Below are experts of layer 4 (counted from 0) of a mixture-of-experts language model. Rows are named gate (a neuron's input weights, with its number), up (a neuron's input weights, with its number) and show model dimensions 0-159. Each number is 50 + 15 x the weight over its row's rms, rounded and kept within 0 to 99.
Before each expert's rows: a language model's description of what the expert responds to. This comes from a sample of Wikipedia text that the model never trained on.

# expert 0
What it handles: Middle pieces of proper names, often people or places in sports rosters and tables, such as Fitz-ger-ald, Sch-ü-ller, Le Z-é-nith.
gate1:67 41 46 55 45 36 60 29 36 66 57 55 39 30 41 54 49 53 58 49 59 51 44 54 70 61 63 34 56 54 15 48 28 80 56 58 48 76 59 62 86 78 72 63 61 42 55 48 37 57 35 51 53 59 41 89 55 51 40 58 50 35 45 43 54 36 43 65 99 49 67 43 56 41 63 43 58 67 58 49 27 64 67 72 26 51 71 51 62 37 24 33 59 62 37 54 60 32 76 47 15 77 53 75 64 57 74 70 43 41 45 57 56 27 44 78 59 48 73 32 58 49 40 72 15 59 58 63 46 74 57 53 49 62 69 52 69 65 66 64 45 51 34 71 54 47 30 61 63 31 62 42 48 40 40 61 52 36 61 34
up1:38 79 67 46 58 76 65 62 20 35 43 62 57 63 33 66 63 22 13 59 38 62 77 67 40 71 69 52 35 47 37 54 56 47 43 32 42 27 49 44 54 49 42 63 55 34 69 86 59 48 39 62 49 69 49 52 48 34 52 58 62 50 40 37 39 78 66 46 35 49 74 52 77 57 41 58 72 71 29 75 64 48 81 56 76 32 70 62 53 48 50 67 49 50 34 59 33 27 62 29 36 48 40 43 37 82 82 52 50 54 50 49 41 43 61 58 61 46 47 73 51 65 33 51 49 56 59 43 62 59 53 72 17 56 42 58 44 55 40 58 43 70 62 41 61 26 36 23 87 52 39 48 45 53 32 19 67 43 53 43

# expert 35
What it handles: Hyphens joining compound modifiers like Neo-Gothic, working-class, specially-made, plus opening quotation marks, slashes, line breaks, and used.
gate0:58 49 69 53 44 59 41 53 51 18 66 58 19 45 63 54 40 31 27 33 57 63 28 82 42 35 56 30 51 44 59 48 61 81 43 46 62 37 13 59 56 63 64 63 67 63 60 51 47 57 58 62 68 41 44 56 45 46 52 39 45 43 48 49 54 61 47 58 21 55 61 71 53 31 28 61 69 69 42 24 49 51 42 22 58 54 69 44 29 42 46 43 66 66 13 49 43 95 70 29 42 37 74 49 38 46 54 38 32 39 70 66 33 45 20 43 42 57 16 18 45 74 37 69 10 59 51 48 81 58 51 66 46 46 43 28 50 40 54 46 41 46 44 77 51 44 51 55 60 46 55 76 53 41 44 46 44 38 52 73
up0:63 58 67 55 52 61 41 52 47 21 52 59 24 31 53 53 33 35 29 45 67 61 29 72 40 37 56 22 58 37 69 47 60 73 34 57 56 32 15 45 69 61 52 59 83 72 60 53 47 62 55 55 60 41 37 63 55 50 59 39 36 50 46 51 60 71 43 75 16 50 58 80 54 33 42 65 67 67 38 38 49 42 32 28 49 62 66 39 36 47 41 41 64 64 19 62 42 86 73 29 39 42 67 49 27 52 61 34 25 45 62 63 47 67 26 42 55 61 28 25 35 70 22 72 15 62 64 48 74 46 58 59 59 43 39 30 50 36 46 47 51 43 58 86 47 46 56 44 48 48 49 62 53 34 40 42 34 39 44 75

# expert 49
What it handles: Tokens inside pipe-delimited tables and formulas: first letters of cells, numbers, units, e.g. 146 k-g, 55/55, MF positions.
gate0:63 44 77 70 32 59 21 38 77 75 31 51 32 78 33 54 56 64 65 40 44 42 26 54 45 55 39 59 59 58 36 50 26 62 65 54 37 54 76 53 38 64 51 45 44 49 60 54 56 25 23 40 30 50 50 51 49 38 52 39 44 48 50 42 64 61 57 41 29 69 52 60 67 49 83 45 38 61 28 84 36 52 59 54 51 67 82 51 71 48 61 34 23 55 67 35 61 48 33 76 50 54 53 77 76 36 60 73 51 46 65 65 46 63 45 41 46 43 52 65 30 52 69 47 39 53 26 45 66 61 70 51 55 77 52 40 53 27 41 60 31 69 60 40 45 58 73 43 43 15 47 04 23 78 52 54 65 35 62 43
up0:39 46 54 40 71 34 70 53 40 39 46 31 94 39 73 56 33 53 05 69 54 45 68 55 52 31 51 53 37 55 56 71 68 35 31 38 48 38 32 52 50 37 27 24 47 35 46 39 43 39 72 62 75 38 70 56 64 56 37 54 57 36 52 57 49 59 67 73 54 53 59 41 50 38 49 46 59 11 61 33 60 53 70 34 46 32 44 76 41 41 59 55 44 45 48 67 49 39 68 26 51 56 56 39 38 62 24 33 56 59 32 22 30 45 46 58 38 55 50 41 61 64 46 61 45 34 54 51 37 58 19 49 66 38 37 40 51 67 61 44 52 44 40 47 53 35 17 81 45 59 51 84 99 39 69 73 51 47 37 59

# expert 11
What it handles: Opening parentheses after personal names, often introducing native-script or place glosses, plus table entries such as Best, month names, years.
gate1:39 66 60 61 51 56 61 41 45 56 54 56 49 80 49 69 28 50 38 30 43 42 52 60 30 48 38 21 57 41 50 36 50 51 48 49 66 35 63 50 60 56 33 63 46 60 54 26 21 56 57 43 64 69 44 09 59 46 62 57 55 50 63 47 59 60 46 59 27 27 30 42 37 47 73 60 60 67 21 51 22 73 37 56 49 58 19 64 27 36 43 47 61 59 32 38 51 44 79 72 61 58 74 51 61 45 45 50 64 44 52 75 50 66 56 46 17 43 60 63 41 60 59 64 26 51 27 96 60 58 71 58 54 63 32 37 63 62 29 47 99 37 44 44 19 22 56 46 41 76 63 62 43 63 51 57 37 34 66 58
up1:62 43 41 48 25 60 65 61 76 48 41 26 55 50 72 45 64 46 61 49 41 49 57 44 58 55 44 58 54 62 52 41 63 72 48 50 42 48 55 59 26 45 49 61 52 41 46 63 59 70 53 51 33 29 90 71 53 44 44 52 25 54 61 52 50 33 18 51 42 75 80 50 71 41 52 37 54 26 86 31 51 23 59 45 29 58 55 42 64 37 57 59 42 53 60 61 53 39 27 13 46 50 33 62 59 20 55 76 21 55 36 30 73 25 51 57 76 50 47 38 38 51 34 44 83 45 50 23 31 47 31 49 58 14 89 44 45 34 64 44 33 76 58 57 32 70 57 46 69 30 39 49 45 36 44 57 64 68 49 58

# expert 58
What it handles: First letters or pieces of names and terms within tables and lists, such as A-ksaray, C-HE, I-llumination, plus punctuation like ·, #, (19.
gate1:47 47 62 77 44 52 59 49 51 72 35 42 24 52 38 65 40 53 44 55 44 35 70 60 75 71 73 62 22 41 47 49 62 54 37 58 60 60 60 46 35 85 58 40 49 45 53 60 42 31 52 53 36 81 58 56 51 12 70 52 25 65 36 60 61 51 40 42 31 74 42 60 64 81 55 45 41 71 40 60 15 47 62 64 47 52 65 65 69 68 64 48 49 72 71 43 41 57 49 72 47 73 45 50 62 42 30 66 70 64 64 58 19 93 45 43 13 39 64 51 33 63 62 54 16 56 62 76 46 47 74 34 40 67 62 28 56 53 47 63 60 26 48 31 29 35 47 58 61 41 62 50 46 41 45 48 48 64 52 75
up1:50 53 46 34 71 46 36 33 44 41 46 41 66 56 62 49 68 47 60 65 57 51 45 20 09 44 31 53 60 54 42 47 64 36 59 55 48 46 26 49 49 00 34 46 41 50 38 42 49 57 39 54 36 40 44 51 73 97 55 38 43 33 59 43 49 52 66 60 77 34 51 37 35 22 42 46 52 21 50 54 54 46 40 46 48 59 50 25 44 27 48 40 31 18 24 49 24 33 47 20 39 25 47 42 43 67 43 50 50 66 36 27 94 22 38 61 63 60 40 39 70 41 61 43 85 34 43 47 52 36 39 58 54 42 53 49 52 35 44 38 48 76 58 50 55 66 63 48 38 45 44 58 67 74 44 77 41 39 35 28

# expert 16
What it handles: Short inner pieces of split words, such as ad in Dread, we in however, ub in hub, and table pipe characters.
gate1:50 57 22 42 54 53 15 29 67 25 39 43 72 26 26 59 48 54 65 62 49 42 42 47 74 45 37 52 56 53 41 53 42 55 37 39 70 40 61 22 43 22 47 35 62 35 54 32 51 34 25 67 41 80 17 66 35 32 69 48 44 66 63 46 65 28 66 49 40 68 54 19 44 32 46 47 55 46 48 62 52 68 50 57 57 51 52 42 57 51 48 28 63 55 44 41 42 63 60 57 61 58 60 38 89 63 31 41 53 70 83 42 35 41 49 44 40 66 36 45 17 54 57 60 26 36 68 50 59 53 70 42 41 82 29 39 60 63 33 60 56 81 38 66 48 62 58 57 09 58 52 46 76 55 74 44 62 38 78 32
up1:43 39 75 27 69 43 73 78 49 59 57 64 31 75 82 51 47 43 48 55 28 42 36 66 46 58 58 34 65 43 64 77 43 60 80 52 53 40 60 79 44 42 82 51 23 53 41 41 59 76 70 24 52 44 63 30 29 75 50 74 55 49 39 40 28 48 56 37 44 76 37 47 34 71 53 52 51 69 67 39 45 29 33 54 37 40 42 73 45 51 33 51 61 35 59 56 60 52 55 17 49 29 66 59 35 54 38 67 66 45 46 63 55 52 44 66 41 51 49 31 63 78 35 55 45 39 55 37 40 58 49 53 58 28 58 94 46 48 55 18 58 33 66 35 57 54 37 36 55 25 69 69 64 11 38 49 53 67 49 39

# expert 23
What it handles: Commas after dates and place names, closing parentheses, colons, table pipes and list dashes in location infoboxes, e.g. Natanz County, 1938.
gate0:30 69 32 72 34 54 38 39 69 50 77 62 44 68 92 20 49 32 37 34 40 44 61 48 63 53 57 58 34 45 26 62 31 52 48 71 49 43 68 32 68 60 64 49 49 39 62 69 35 54 56 55 38 54 57 78 40 65 47 23 40 53 41 18 46 20 68 40 40 57 50 55 42 83 59 49 74 51 38 67 62 70 50 56 29 52 29 57 73 77 21 24 42 39 52 64 63 75 46 45 73 53 82 40 63 45 58 61 43 37 85 52 30 55 53 61 35 44 65 61 56 76 53 63 61 63 41 50 62 51 44 78 33 46 59 48 70 38 38 31 43 54 66 52 49 29 64 38 62 53 43 49 67 21 36 62 45 50 38 37
up0:37 54 55 47 36 27 37 54 71 72 63 52 53 51 63 59 70 50 71 28 62 45 43 72 65 61 85 46 40 37 50 57 52 57 49 63 24 45 44 59 49 49 51 47 58 42 48 40 69 85 56 60 31 60 77 46 42 75 60 69 44 55 39 71 60 66 80 55 42 30 80 38 33 47 33 35 60 48 52 43 48 61 33 60 60 85 56 47 52 40 38 11 30 55 36 50 64 54 18 52 28 50 65 51 53 41 25 65 25 53 52 51 55 54 25 14 66 57 60 39 85 57 35 40 57 64 45 74 72 38 41 48 74 46 60 39 57 48 23 43 43 62 34 62 67 54 68 40 82 60 57 44 34 75 50 43 21 35 57 40